python train.py --n_head=4 --norm_eps=1e-05 --init="uniform" --lr=0.00346 --lr_mult_qkv=0.4 --z_loss=0.0001
Below are experts of layer 3 (counted from 0) of a mixture-of-experts language model. Rows are named router (the router's row for the expert), gate (a neuron's input weights, with its number), up (a neuron's input weights, with its number), down (a neuron's output weights, with its number) and show model dimensions 0-255. Each number is 128 + 24 x the weight over its row's rms, rounded and kept within 0 to 255. Numbers have three digits each.
After each expert's rows: a language model's description of what the expert responds to. This comes from a sample of Wikipedia text that the model never trained on.

# expert 11
router:134148113139159120083142165095149099138110142139140153116131123114127105087138130141096127126126108131098091082128123094132088104166133107123141151124137118135154156125092107146160096140089132145108122126097153090141143076171155128108109130112130106093120107134161111119140139108174126136114128141093124143098108102141165090122100169175157169070121105138122179157174121084139148094117150126089129107152110122107145084091096119119115166146176106155141112115139128149160134129169162113152089126092151148089122114148111136149154129121128142168118103094132141175119120125103122132100092137113129129096091145128151161119110094104143107130130096141138122099100136168144133142168135143137161153138165149141158071141158086140155117127170120088140100107100081134105138151136110
gate3:172113109146066102140126173157127143101093173076121135152177107068120164113113142115127132137115144116153141121102142139132111110140147122087122137086146124128143144141135106105153150111149072153125171134124123086116158131102120115139134133144119124114145112119104133132125116111122075150113104113103145090180101168123142145100119155166074123127140171113149151153107112146132099130105121104112138155090134148101182106082104128133129127123158143150140135117121091125125105136106129106113147115156087074175112185117096097182078181138115119119111117118180113157152118143124152120126114148096129120135139161135100150150114124128131136159143127115125113142131143144141089166150100127098144124138150126119130146130109133127084156202147110131144120146112166101120073141118127
up3:102139141127121120113130157179102125125083200094150098147121129123111124153098126121137149140133144164139157139090129120097144116127147107071140151122134120109112128121140115148099129118123133107169122114097096133116120144060112137089117139186115116117077117124141077151166104125112116107152099126119174171068117100143148153117075126071116151141097145134107114095145091137158156118110109127108089143106129168139114111111166137184116147124120140147147123141138101154123161123199103129114139110173084102121134131155142154127141161086095119125148148152166153120140126126119176152105161142129109134141141153153140116130156176141109141161133156138103158113113132121096085100149125115138149075131148099117142106133128168135133152128102116123130112133134164153164107115111127
down3:124121145139097114143143177073120160121080121107158160136121101128156110124137086137122140157184162157106127127133117133128154144118147137104117137133133139123125147189100125142174164163106120133110144097137112181142132149150135098150118097129118146111116135165126130102158141132109148139144137109145208108173144111119086115159179146101119116082130189097120098150140098100141149121155123156093132120089125127123130137150137124115090109143140147113100146140130116145130124107116156113145129099125116130139114128078158117163132134093162113132140165147148117096131197114192171107095161152147171098132146098116113146123162134128135138144091152148141152116105132141089103106114133121155089155146102114169124139167129133105138118082135150082108115147123153079150119147140140
What it handles: Heading and table markup

# expert 9
router:090143159115132091147110154094139134088139105166098156111151150122126124178142092090183130135077123138121142145117137148078119137117113112099126153091121142100091149099127125161121159122143104118151104112136178114171142110104093117129148128158105101180105099133132151108129093103110108134085177118088119143118106130152161113157131097126102143141158164138135116168124145112119075123110115145138087138144087109126120112110128139118126104146143147177112123108120128155138125099115148113152160142116113112124142137096129156141143176144136102103129107125127153121160094117087076172149085154149103119112112131100158146116154149131109095157176129098144136165176102090176145124145151122144118140150151135151107154104126142166137150119143107106099137064117145086126093137123110
gate0:134136147082100130152134133141111159105140151128127131133099104134135107106130121124147139118137148132142083106104177088138145139138103113096128071145103160155097128133139134129097133082178121056134120164164144114103144134131149127153098115144130138121133105161142150145161117135125093132081097099130116073080152127082145103144104088168126152108143101170148116134097145131134166152153151107167119164130125123146129131092086119096141083125135097113136136145181109145142128100118098144136124122101138063119104177145136146153125128100117164137109140129132112137155102157112144115104091095125106111137153089135137132112165091136088064103116096151084134145151141116094145116158101162108096110108130141191135160094134128134161142104127142135111142120098148128133111126121162
up0:116087143158131105122084143140113084120142114144151148100115165141132117113163147096124119127121098148116118151124076129100107146127129153140160183119137154137116153113100186132141149137117193182149168139083156098149138111153134098134068151138120120121133133113139106078147120106090141164130132143134134181141126103146106124096087140098070109117086130102143131065167139110121084111151157140106141111104179119118137164160118110136103136090092162126125105142183111134139079088155121146127088140155108127086141122114159129149144132108100087108127123136127139157089129137151120148140121140157123146145095099116156113137137155125124150138173146110124131158149121113189134107122119101101092118131137184133109121114109103148155105096111118136120098140130144125146123133135115
down0:123154145108120103155148103165137105147128118170108170124136117109143126163123135147123191151118107106131129129133126078157094134154126099112153119136155138168138102131074155133086154143123136091129150136156159167150145171131145169124149134133149109158136104099108164116120117102157122113147154134120130127123119121137142130112103081149085098114120140129146115139133166140158168135098132135134135148105097110119126072156176170166142145116128132156189106153127119173137132152136116184109115144156106149111101163119134131155169094136156160109133090145105087092116097120165135112128101059134133103099089115133124131152120124130164146152092108151137143153161145174074155095139117153128154117088130174101132149141138137176133156109160103121157103138119153115133122103142109
What it handles: Single letters, short pieces

# expert 10
router:122149129111122126148101145153169141114121131058177155093161117096151107139136117157155148165131158131098099154131133144108116121154100153121128160151132099142152130133147078131104114155122109102165107088141121142155108152103154121135158189175107086110115127083117150085130128101103130078105118119128090165090123120157112109142121119138148167127104138120128150128119108108114097138175157166118109169142168115110091128124105119116136119104106157117145142139089132160079102135125126097097066150134140127133117104137124147127132132099149136115129110154098156123136117105102094098150143127139121170142126091150108153170086145117106137118086148094110135112136132096118177170131145119149128124163129127092113135132125179147128146045101120146149111155124160115143146166113116
gate3:156127086144094109111138101141148133103101168086113156178111087150135110101129149102130133144140116111087102083123107166134129092116132120128133119078158111151146112151113127128156124153156089103142153130140151166160154144142137136127142129119142129117143130132146119066149131136099142149129112135110130125116130124119145124151128100109091125137089152101112141139079136179111104098088157128149124129162116093138109141110081114156122166135150097123156144124134096126159137106152082128133101149142135109098104097088188122128111183086106147079110147100094140119146150097126150133146130106127103126112125127087095124143161105151092122143121096170087126115091151111132133137121155057127182162129090133102159160072135151151112132123147103131133163129116179100128142140155148
up3:148132102141094094075131100166150144117107148087123153169126094128146109116114125084131124156137109117077128088134097136143125112099147133123116135102173100153154092148139129132137111165145100133139156098111141129173172138103144130118153110122133141130143140141158127078143120132126127140134139151117134144108145117116116133147149110121099107139082174109105129141091137171118101084090135110145092097149124124123145167103090106148109136132141114127125157134116108116172136093161093154151122130144129105109088112113181141116112150096089132101126150107104115112155149072110148153149150117119088093090142123098091134134138082144111104131112095162086106133121152125153143130110146070164154155146090131103144162062123176107121129120133098133125180118114182095120146118165120
down3:112160111121122115099133124122129162114164110141115102136155084145181134117073125124138127130087127120099160156122133108099132112103125118120164087114125131121082159120166129163106151125104112152124100120128131095102126097085144146102135124151125194156110091116103189165120153140151148110098102177172110128122089138114178110164143110185154112101098149134121145107179163120175153154095110117115096119132077137136169115130138092150139095157128126117110090155165153125116093130166092158150071163115131140122131099144147130115123106107105180134104164120127137122145125130133139108122152147174153085137108142134121121147097133136106081105118104121095116139117129121146150137141123122123145081115137098109114133138139119152124113171162132144146154095102096091147125129119101
What it handles: Mid-word letters after P/B

# expert 13
router:127099114114123128115124146118098145152106155138157111143093143178122139181091142126116111102158106155140175101114112092161154139092106161102143115148124116135092119115089113094138121122093148123092148189109096105128086120089124113096105137105165163107145115110113116141123096136083114165149127132172144129154140124103129117100169107139113118099103114124134110137142115137109149120144139136080165153109112152126123145148149083096099125111130151134129126123135115151111092150081104110150155132140144146085090147117131100111156125138132112095156081126157110119122111140163150082160146140119145111176134122140133115120178164157164148155143097123134106101104126148106099138081151160157092130152141101171117139111153132152168089126096170121100126179098102179123119135129170
gate18:151138127159120109156169107162120113129093131135135095110156141186133119154129115120146130131144095135146141084116134149143133123159122133163110071127106116112104135132124154150135129135125124130113156154171133089148117134098152128154100171143103131158130133122100141122120137125117131127106167108137123148089113101172139137084116133114147120107122098136189119157134163117109112131160184112124146119135141106132166143131098101138138116128146139124149127209194205166105095085151160123137083141118143120076138121118101141148162124124151131137107132194118115145114119139151079148129135153129108161105142129104151123147096114147131092122123129100147158128173107123118123080131122131103112140154164159133070125148159083120147136143123141145129135128118089193122071114135104
up18:066139142160120129156136122105116106125107150117106152153110101111120124125121143123112206101156110156130138148107133117120100152125142129111153137104120162133136162115143110102137212137112139146151124137171094125124108170163105106087129159100136155121130122102177127136113160141168084102154088125116152091115160092100138152167159139125157073151145166095099093119162099133106134155145076119224104118145147141098107115130133183148130111133124093135113134128119100124109145134145095113142142104124145167119126119166140169080123118150111148118150129136106093127122112107135121118112135105130124096155111174115117157141180103132133166137087121151134104116103118105125130150098142120161140129114105131148153157102104145129142089108106123133120130118144145123151127168103114
down18:148103088127137109083133094108167119130147141145135125138130125138155137125094112126152111101143101126153136096107126080119131137152142071126159143137131111137122129141150112129090167089122127147093136107135167143109145170087107100142134106151174153118144143105091125124135141100085147102135124130113129096113093123147132113127137138134140130183148119138153112151108132132118141100114154162153130155149126113197116147154078104138132152081106107123104115166133107136118108133081153120100115104097096135130154136134151156160131121158159118151177126119142158105100162112085141135143124120094096166093172112077138143125147150133107126142139118086124165101115148210106120126114096122140188144175103136094119142160109116155109178137148131133125136143175068147143108126157115
What it handles: Articles and determiners

# expert 4
router:107132116130060108161133139134147122087119133146177094098146156108136119112155077119143102141128102120174129166157108157102149140157125114170111131156128123148117161178126140103110140151140118142154120102088142091153145110115157134118136094172135117138078131108111125099095084097130100134140125123109135120172142124112112095091098120156157115143126155168134140129176120092082120168120101116149122092134117138132153109169149152117128099086120111104115100137143141109119097080118119112136185113154083149120141102105122064118151130107121147169158165133076126108139108097130120118098138151130123128129140117134159104138152101157169128156093117136119153141139166104114156137116189080105136066161124086136159123128111148127137129150139115125144132158124140114149117127097108
gate6:111140139075160063181168115143122146115130135140145122111109103135071120148132093107121156132140154173131104106076195093125120106108149111129133118136088178136170111166171115165148125145113118125119087144093152117112129076155141130151129143077114083176125154122088122073163124134134135145141124154102139155170159126161154105116139159101107121178103163130087153092150141127086103168104134113094093144117120133075123115139166117126122124160119144108119083111108119158124112130119096124125108102134104106124132165108131086134114126150129125177143137158126121118136094139124138109129145148142169111132172083178137112119122126120132116152147150130128144167123143118095159156124119143114104136136130120133131153110125130140142111113108160150141133143157099097101142103100136
up6:132121117154088199082108135119115108117140113114101148115145148093178130121103164148143103101144112095115137153150068171133141155154126134118125148108134094127087151112108152097120118104130118126122128111179104161151127163096129133101123114190141155132116120150165113149113128115099109097108158106126084081090091148121106151144134111156117154085148113121162127157100133112147160067136146152143163095147145116185146158126091114128124120112148118159122154167143127131156137104141153129129164139117173145139106102176141175162159164090123127098116101111149166173111137109129121132100148117126078159121101125104135156125160146122119149125121138100106102095141115121153123106107116129105139093142143160108163092135137122141130157132125117098111158120094164167157141156130123
down6:080111134138126098120121102094129132125155100078096112115137156112119097120119120115143132136117107082095121114134152180140119130101133151086135140153120126127117140177134141146099138112131135116115108102146143116152144137120092121095152131133104121152100115148128157151172146150098148118159152133088124089132100112130085146173101142146105090144128143161100122139109138131140126165108100092119137153101131177092139104111123156111156127132151147140127171117114163106103161113134164134161124100120135153106194169150155118141140139093104171162134142137109111124127172136137096178097131158107119095155160112172093118113116165126138126120115153089123115130160137171128106110133093146163130139105138125188112145153165168122140098127133126155057089131150049140112143143099120
What it handles: Western first names, mid-name pieces

# expert 8
router:114128139160146136116148127142162123132150104079110161131140128103139128126157089118123146154115095161100141110126119157095107127145161098152095098150137121105167097141161106161170165146140141141130074119111149151118171123145153122121136099122123124094121162133129133135083175142171118137115110135094142104122120138140111151124142139141167144113093143135114113119168182107134157129134098142149168117139131130149158088152120141110099133111155116126098115149100149086113094089115098148132134098131075134106114131139095149107115130154116114135140118099086153153112133098146165133140146100125108089109124163110136116126116140082107102156090164149156086134163111104155165131138083141177095178159102153108112095157164096155149149159184113111132179115123152168101120093119111
gate10:090131118127148143126123133118127116112119115104153135121123127137152092130119120080123115129158133162133125111118110126111144132136149119152178112102162171114115128152139163092090112157191145141098135126092119096148139138128096084132113100106121191098148166113073202105125142107077148120114148136110116150079138180087168132130076101157092094133134142134141107175127125129148187116101110155146126147129113092130162138140123152095183130158165136154112126104146180128106113107119090136109083119133126109191113071094153147143126119140082132112129125150140120134120147124139143132121158115161117115149119158142133117121123149119107113165118129149107115130130068140170126133169110095165124147134125111108085121104115116113137134140117127088137161115151145166121134125107118
up10:146130124134134108117136120139109135128119152154124123140149124113113166113143140182139114152097125108123125160130143119142095119141090134110104155173092083134137140093120111170155141088061110130125117128163133139110115125113166178128145164151129071141107078135158065127126127157181118148144114112149142097173083079181089128123174146120166164108116125126127145081122125115110066135155130107127131093111138154122080111129147116138090129097091125117148118163109098121138130125122145123141159129131141157051143192149110109102148137109186122143127142133123144115141103113112104129155102157104152137128129109128112131143154103139152147088131123105120158133118168127072136121101135157100141097108122138150160124159127137131109101114147136166118081138117123096132119120158136
down10:115105143157155134170143098131140155097118112120122120116113146086171133176130145131139140158134119083129159138086151124161127112103125176115126132073137119144112096150128142158141136155131190121129174113116114157147149121139127110118115124118141168150128141145107123129123114148104119108107089115140088161148158062122126130115137128093110093116143146119132132134073121174114119152114120175147104131141110114150150060158094169145144142135141131129123131126125123150134129133103144063136164102107123136135117102153139121155184154197113090094146151072134154120086104152148128150146156136109121136136144104180131175109109156140083155118125139095095097152162123170137126163154125130153130149142123150094121139095108106119128126136139106124061111169109109133151142137113114
What it handles: Years and numbers

# expert 12
router:113146133124107109146109141145159180108107112128151136137100164137096089135190126146145149139158099140127137192076130161104125133150073122122116148107149151123117117141108121117097162133110148143173098081121095117149123097114099180118117103155079122103126149090124152102157140111148130077155163112137097146120083116144158106110106147144140147152109115135122140105157134132099114126108087169147141096151123149148125104151105120147183124138142177122102118170137131132129101154119094113114115095097123147107117098123129154134114138114105118120153143160084142163123163078094160084158155120135105150124091097134170145144103134076085120131102143117144126110135086123128151123158167085111138152108100163105129099095115115161143139127127100105149140110096145149134151130119128
gate2:063119108130109135094129111170150146122092069114149114130165107145127137153185130146103127113114137094101101115116119129129107111136156139106148128069134155157169106098124114129128134166137098155156107114134163160088150121160161167144088104110106110137137158135140110101159134122148103173122130120135118132089103131116148141152116106113169120110122149170120156094143134081068163176109125106128122144147145127111107149126132161136186107157128129144153158097120112115143140140133133124064121153124124107095113179144111120127111138127150083108117144094108131144066157107131119132134118144160114065139125119131180101092149174104119090075132118135132096137121100137162180112116105116117144134155131113116141120092134133156144124123096155137164106124110118144116098116148113
up2:085120098133102150102143111163158148110115081102141128114171103143124139155164136144120162121130134079099068113117114123112096118128159134105147130083126170157172117107143122121125116133144097142147118130137151167092139115148154163138070094123123114157128143143126113111167127112124078169119137129132132116090100124101183143135109104121143122117113138148126125090138130096070172152120138097113135135142151129108104133126128160118188115150136135132154115109117135129133128140117130131080134151125132103099113176168125129127104133129131094104092163104138140160060137083132100120120121144151104052161110127141191115083144168084125090066121131126125111146122113124184158123115118118116165136153154120122125130089135137148148121119092159136160117112112130137129103114147126
down2:104142091117137112194167161161129189150110112143127142153100100136054151101120169145147142165141158086131117103107128108134164161110170136096125128093125157117157133089119123122147103087154133130158136157140114158182152146144135117148122097174118131097119110116127098152161127109124113156137121155113101130176133116118181137121139124129156140126117122094125097131139130113125132132113118138151115129145129112103140149126114115137125110116133145127141104108093081184132136101148149143160138141135089135107162140040112175120110133083162098116119166130073170141108117148141115191141138130149111090151156107179125154128118155109158151147109154108113126102133126099149115123108114118158120141120166135101141149117158119103103153100138149113082153116123100114140121113105138
What it handles: Japanese and foreign syllables

# expert 5
router:134095163151126066132104165098115125129130134127112143095152138138126107170141156130154117139164103148105102087153133129086078113140108124147112123171124153156073079110113118157126159164110099128142146120106168149160162113115113100116116120132144129125112139109082111146083141088139152109126135128137094126096137107157126142132087166163129067157139116107156117138117157119104123073134108164124104123125161115155112112147081102078102157110148111108137151073133138150150152135125126126153097119111156128139150140139113158131141144173164087107135169117112164118123140090110129148139127139160079113095127159145113165154109116129167133131130169085108114111131145115176108134127151101106146107154128157087130095133154088129121117113139112098103174099157112150144124108107101
gate3:164137134134096132143144138150132100145149126111123181093105133130123122092138127148134119086166132106155081142126110159131125134137175092111142123134093170097103132134131122136149178123140136147108135134141105112113119143105098129119120165147063102131154126146104138122152119124107114163133146122119141085122164055092113121144081106130130142059134102135113112184109128130115142170134093107135153134140124109149119114093147147096144144155090097125122166148109105108136139116114050123158071128136168118175135090168162116162119114128149173109127148131168109094137096124153116178119138100129128159124144121123141149167155118171143126124150102133080120144138171145162130122101124130116109158123129111133152159166138118118101143123151106124130132101126107103159084133170093
up3:159142140131099125141128142149142100145140128108117184096100145140126114100146139141128115097161130112143074135121115151143131138135170087113136096122113159100104135135121115144149155121129150154108142130147099102121137150107094123107127155153066094143144130142114120114154128123106138163127142128124134103115153051088118109158068091138124136066135103130117110186107130126108168167135079109121144129128118136153113110099162135091141137149098117129127157159089111118145136112121054124161091135130173125190133118160146126152116129141149182099135140124163115081143092122144125153108125101129129162121170121106130168170160127152150132122156116125085124126144172145173145129105134139119093152124133118131151143162150119122106143136155112122128128100121105097167075138174092
down3:160149086158083134102136129177083138178141138166188125111095115130117178112128139090131136131140127130106126143124178129127145158140119127132133115133091153133123130134125145156142126118125140121147133126116107093137130101153102154143159122123154098172136162118117110107126155091126152133151132094145149104079102168124136152110153145174106128089129162109113136099118102162144155178156130119126075105076187120140126160195151154134146116124101152157115187159103144123115144167114103104134112116141144111148153167151154108100112152120131101136103150119142165154162162121137102145104115133131164144127143117118064162143142160116141134126120156134156104168103094113127140130144129164094085096100093117135167087148122126139115084145111145109117164138110134131117146113141134
What it handles: Closing punctuation, field labels

# expert 2
router:138156097094176127115151125159118137123146161120076119122131100132109131070112099106109143117103150054163128126126160119129133118109146133141123145110100121110114122117136158116145116148179082159136152103134135154103134160143132137110106102091135126151136255128142128102123149156152143126127067094136167117128128107095176160118126110136133139163128165158125111100078104142128130164156124134158090141097155100117133099135135133138138079131081114126112133129101143151118152156133162115108180164138127149160131089101118121121104149127134105163107151133130141152142126163127103164103111108139150123134126146108134117100130121120096123138119136158127126143118117157120094147131121135109139098082084128146166172151092150100088143138140140110122127104143140105124145142085144
gate4:158173144077140165073133162104131098149146103138134105121113076139111153128096081110096153123073148076095138144109123119120137145138159173115169115108143095167101091115127107137152098129130126133116118098121117141141156128117123105152179114123144145121131137146116157111139123132114137148119091147181159105104130172154067142151155123119089103102093135176130116187145119167140144106166144112119139099183103101095173144135095120110141122150125136132160179081112173132129171133163120141086151138102095108138130153127126107120136139113148115152138109116134132114123167089124112139140090117107143162129099176140129149149105106155127130132123130130122129107187096141140121155095109141121108125129121147094153141175131142135121151112150126098110143108128155139133128135098089
up4:159166127066160151082141144101138095167154094129145119121107063152122166114092104113094153127096144065075155150092129124129139158152157177113166125095109115141104096092107113130162119111124135147107145114123110154159136143113149123138171113103118149149138129166105147110144134130119141147108085169172137119105123171118089128152148106115087123111098132177113126188140121162139138114151148107126147098167104115090191145157100101126137115147118152124157143120109157144138168120154117125089165135101129109130137153140131120135151140099137132140130113130131119114137161088120133121146088121122144158089079157158118144150114088153108130142131128131130144116176124152154127143106123137127101119155106134094150138175116155149103131114143130104124163099109161144127132152103094
down4:129107080144097080122096152073106152134106150114136127058079114150140079175127124113118133126122108112106129127181128170168107118145129135133107130131122147105105133113157126106114129151110136120117054145100085122112106126164104112107189138125101124147122143133159168162125119175125124114127152156137165158130095088126147161140099107136085144119129144132085105083160122147133104112131133125136131088106148161140177134152104112148121152114138148130131090151099149174133115128113118161112150147101117130097153129144116108129133138133090103133157136164129118159159137068116122131108131160135122085116155133129103135127135134099149110089134151105151152119142131103146167135152084130118096130138118146107113135110126085161125130167146113137055152109130094145132109111085089
What it handles: Verb and word endings

# expert 14
router:130135127123123103158110121112126124114110152116179170107123149145122095165096143100136180129120141138122149146137167167152092174126117136154122125157106139158101165159127125143108134137136134114143128113193079150137153123118116169132137138181110160120131133116167100137139142111120102086133109162137105142082076164146083124153139112134122117145101156143127122094161122112099173110110140164135119101141130125090094131125104107168118087123117140161111137154139145109130119183148107118113074162077147152089121142138127133109140088109153143145153142114125152117133111162086132156161141065118116152094171127103101176124160137109148164126098131140157145124147155117129090160128107080119096097106165152123100092149133098133150135121129085098128116132100144145144148154108118
gate6:118115119095131103112130152129141134131140125135132108185155095119127092098107166118117109119134128131155139143115132110107104127109149163159123152153091140161096129118093113129147093112110118103108121122136077125132110101160128111125106065130166167136146175121093125155128131161077120119097123167139134128116119172096110116101099127117090107160144127118138138125134152144138148099180094165087099125126136114064112097130117159125103086137180153129109156153160143112149103134112113136094118130126138126141123140117099105130107138118119157124096080176143095129150134101102129128168170114089126155137154119167150098116112120078121143116134097082143111115117096157162069099107155110143090161101179136171084167144154134136168128116128124141156108091133119124154096126118115
up6:121115116155132134107118107118143136132126135109116166081099172136109157157092103108075113127123123111121129111130115135142133142137100118112151091103147125103133133126165120117115163111135152134131135150118121141135155145118122137146133159112096116111091119154170162101121129115156124134162103130131124131132131091142130143147122099176177129102143107141113135135144092122147139141104179085168144137173110140164119194134145074128130116150072118106135120129100094118113107085125131094119110128065126122126108136133140137131127100141133093146133183115141190081094117113162139142071068132153119140115099142072122150141133138154129135155134130166138156115152171096117161155163111124093148104152075133071171095123127152138143141131112093100115149152154134139099193134138124
down6:113113122090120103098144089146104088113108134154131146097101132133148095160097152142090127136175131136090153108103145107117115170085168097108122131136095143158154154145138124135142146156101131132161176168139121108126169154119117082127155146127122126121116093105114141141152157164137110161116131134164149109116170127115124140151132125171158129103130131099191123172132100168125122145111149106114116193135113117127132140124173104182108082137107182120085172139097164164120130152107121140132092104091174111142135151141104156133106119117128185149138124133133095103129084140131145092132102086116159153117134137068118127104139165144105144154144122156113136129150116132155096126137102140145134135108109148184102086124115138101126135152129137105141106128118155098110116087141143
What it handles: Hyphen compounds and table markup

# expert 3
router:125140094107147098120117134152154144110143145099127113177105141105147114139152163114110160135147091145092140114136147169135127151148107131151107129143129132110133167165132148103120136114119166092119092082144083126140135132117159140135131124153094107099127144115160115128139163138146138088150110139158092143100111122107124134155144152116144132107095096158116160107153128113117188058138088142105116128121125127114119142108077113125098116108140161111116151160108108136121118183137096163096131171113134150082098081151137104132134100101136155128146164166118152119125159124084123117110157109136143175106155123114165192153139131135086149126078106127130099120114152104093130141116171093121109122075088150101149090130157096149155122163131092138115123134106156103110169121098092
gate1:115137162111137119131135121119151128127139147166185110096126129138133153104099147097103122131119118113133120163146099157122087122121122112160121172141133094153136153139133160164215104165132182122129154114135123119096162173100120148126159160120157144128145129142082123136173119126161085122086096115132115102160064163127095116105129115142110108106114102141105103132143128142094133149133161146145118127109143124109118154162090137164144155114062154155143140100086147155145098137130162111108103147159133095149112158115127141081067140094108149120142100141125115143109143129125145142093131124136164107114108138121095131139129131081128148143093123081165114130098165090107171142141120116165133109151124133155186123134109148102092154126152116101120112130106174129130126126161105
up1:093134160137113143171103142119158110103147150148118092109143173110092155130133114139145155130123107100162104154101122138123130109108145125150117167128104128138111098137133172144125106119142125132133144091129093113109142128107123117122110112146146147157136148149123137120152127118136085152149114155084131152116104128104065130124150105149163142126113134093055127171103163148104090153123162137141158132117109130156099121110107115122134117090108195119135155078124134127161160123153137088136172108108135125149122170136161098096113178156137142099202147147125116136121162155139131150093100139124118130125094131124123118110077117082189155123136107069155103116085162101131142135133079137115124122130130132165158139116122099127131085109145142104141132168127179137158114135150090
down1:148141097156114151131104116108123135163129169107129115143116140138124113164112145131132163140156144088100143153152121109123144119114140188121111176122169098090166132125102105096191132164121113090118133128127103154129129129123089161109115088101134116101104141114130122109106131138133096145116148120110161113136138139149086111119169131118164138097106148143125146132117149112128108153143122109141115153088115156129118106072086128098146110120104064116146151132075126141115158075183167121154111140141102103119165156133126135119126171113109120138118121082141180143128135126194130138118163183121115127125113099136109127133128118056165112145083112128162111145126099128129130149156076138121123123123120133112137146178107083167112091132143114077100156158120143141130156149111149
What it handles: Proper-name word pieces

# expert 6
router:145079160165113122142142146094133142141142082163132152163112132121107157070151148177163121137115114156144148139111126121119112118112191116127122108093108095120162124120161159104115125096090167099069144150161094158114123149134097161132139164123109105146112170164116157161113141148099161153105151134135136129140154151151101134157130115132079127132148100111157117114089123094161119150138120096150175091101126130086138137124141109124168113145098148131113177138146113109164147121152124139146141114158124115148152135122134083121155096146092151098114152126152114122132142136112113161091102127140162151139102095160147120119097130103169109138145122104148142131157151110120100112110082175159126159103112138128123100091081093077148132137123148153110114126135163125098123162158164
gate7:111196114152126124094118116115105116143152127139158113161162141137074125159122100100125155115132115140121133119113120154132104089111122109112103160161122109141118151153149124161094137083138121107141121121159115143123123147136129124107137127183130117135089097109130148138166139092141086098110135115143110079059128135160097142144114105120167083151112156115083141081167131108129105161140116107146121132116125109125141167092116126129121127119133109126135124135143172098150205112080151164076089136119158110104155129148086152136111158167126096103093144142128092165129136140076098095134114134142089164157097141105145134112099148137109110108151095147140124095151121177097118153137142090102097143094172131115134120154122119148116086103141119130119154133134120128177095134129131
up7:104173138164137105107117107102091119133155113178172120161162130157091110181154090107148137125129115142130144127112120151115122134123107094102112153146102112142124163144125109163091110071137138072112092130134105118102108145120143145109152110166136110125072091123120110143174111090140111099097144127150126094063110151166126113132130122125156097156121134109115141104151136136115106180141102103142113138112122096158104188094139137133127125127112099123138122144147151107137171109077152144063094157107159124086155107136099146136135162140145116098116142140134119171143128148086100107136119138128110131178110146100147128123093131131122101108173091139136125100147129198109106129127115105107116156086163136133125100142115094147127087115127125139124146144120117131184115136124139
down7:135096141091123113129114143132142163129118106127132176105123117112080108148191128144153131143090117167118099156106159068109109111137155128117114129109122128147141086117149123159170157064091118154101152146091113141131111163144139128118195116124139151132140067096139093150139129143107155104142114115095107119126164132136101162101124139133075147072137076130132154145137123126086131135108153098114146107141083126163121122157115108150159110110167142112123100094135131135128082161154128123146151124122111168116146122145152112170113139114112137131123083122173103127138109122119190122100152088129140124122129202126147148143095122169114156120127124113104125144101137184121130151099142113116114129127153094125103146114116137113108118136138123083078084129124159142118133135159140
What it handles: Commas and conjunctions

# expert 15
router:166134081158104185130085114133143098145158133140115128118116117152140150081120148109118097114120169139151090099151099114130134172129110113105097112127099151103170117113142092104129093120158105153148111149121120127134130143171136142102129107128115160134146083134154091150122151112142127139144166158124115119137092119130124132135135165079151092123117096103123095103137162188137126098121140114162093129170133101133104143123130130158104169141126100140157098104164136119148167098169161142125100118104132087148149161155101115147087138096151167089104124121169103141158088145140130091127162162116112121144153114111118084110122119167102132085131108096136146115106132087100147130133147107108123156100158153094114156131153124123122112090139145176115091105113113098136155096178099
gate5:126116117150147151078175151105079115129114130117153111169128153152136102099162113136131127135126147095115105119113115111116132076126139162117132112125108096112124112123114126105151128124128148130085134151060099128121120127170143102135126137184146113160121118106107139129109108140110082123123121114151149127112101134111131143102125117125128133128141150167097156140114179138127170168156143117120174159124144183162155104117131114104062108138126131080150128131179134138165153151150138154134138063139187137128087142117125124158146132134105134109123110174132124094132122141117120094150127141157156144131097129168099115130138119085132113102138128136084126152090074086141170154136090156134143129124142109137145125085140130138156125142091133080149083133109186097168118094171123
up5:129123123116108112143114166106114140144102088159142115115149097151110068164199116139121140177158125167090080094122114145110167093116126092118087131126113111125118113067149137101095117105119156117161104149107134104136105119130109118116108121143137079144116132124113126139069094116147114112115116128138147133093127092126113139124112135130127120143140122167122120141145159122135145134123105107109115154136134135214140085136154138151137116126124068127179114123150126142161128136141148186145118155153113130127104131138084155149125147152145147089113123064122146159149111113099138116132118197146132118102082138132132133106164174103141130124135130121129130161122118109132140117171135153102150149107121145130098102077081131162101128129158129135117141107071168081153102122138118
down5:097140109117130148103139100127109144111134138129109109131136138116102132124114119153137132121119094127124114151158156103153113151134118113077109134096150149187151086138114115142144115098150145125129119148173152077141148145153104080131151176133132128176150123119103129191149138101134146099181144151132125126165087106148130123081077120089150095157177121071157154154130104119116139157126175157123130151138144150115146175119153143143121133110129131127153111183140124102151123098085103166101182130130153131167120113132148107119098133116132132149160130124105130126121157115107168124135153171112118089104121122169088123075132139108106141120146117162108154098141095123134101084145124144115134156107132096125140116091090092149162119101114103099107112152146112108085123117176168
What it handles: Line breaks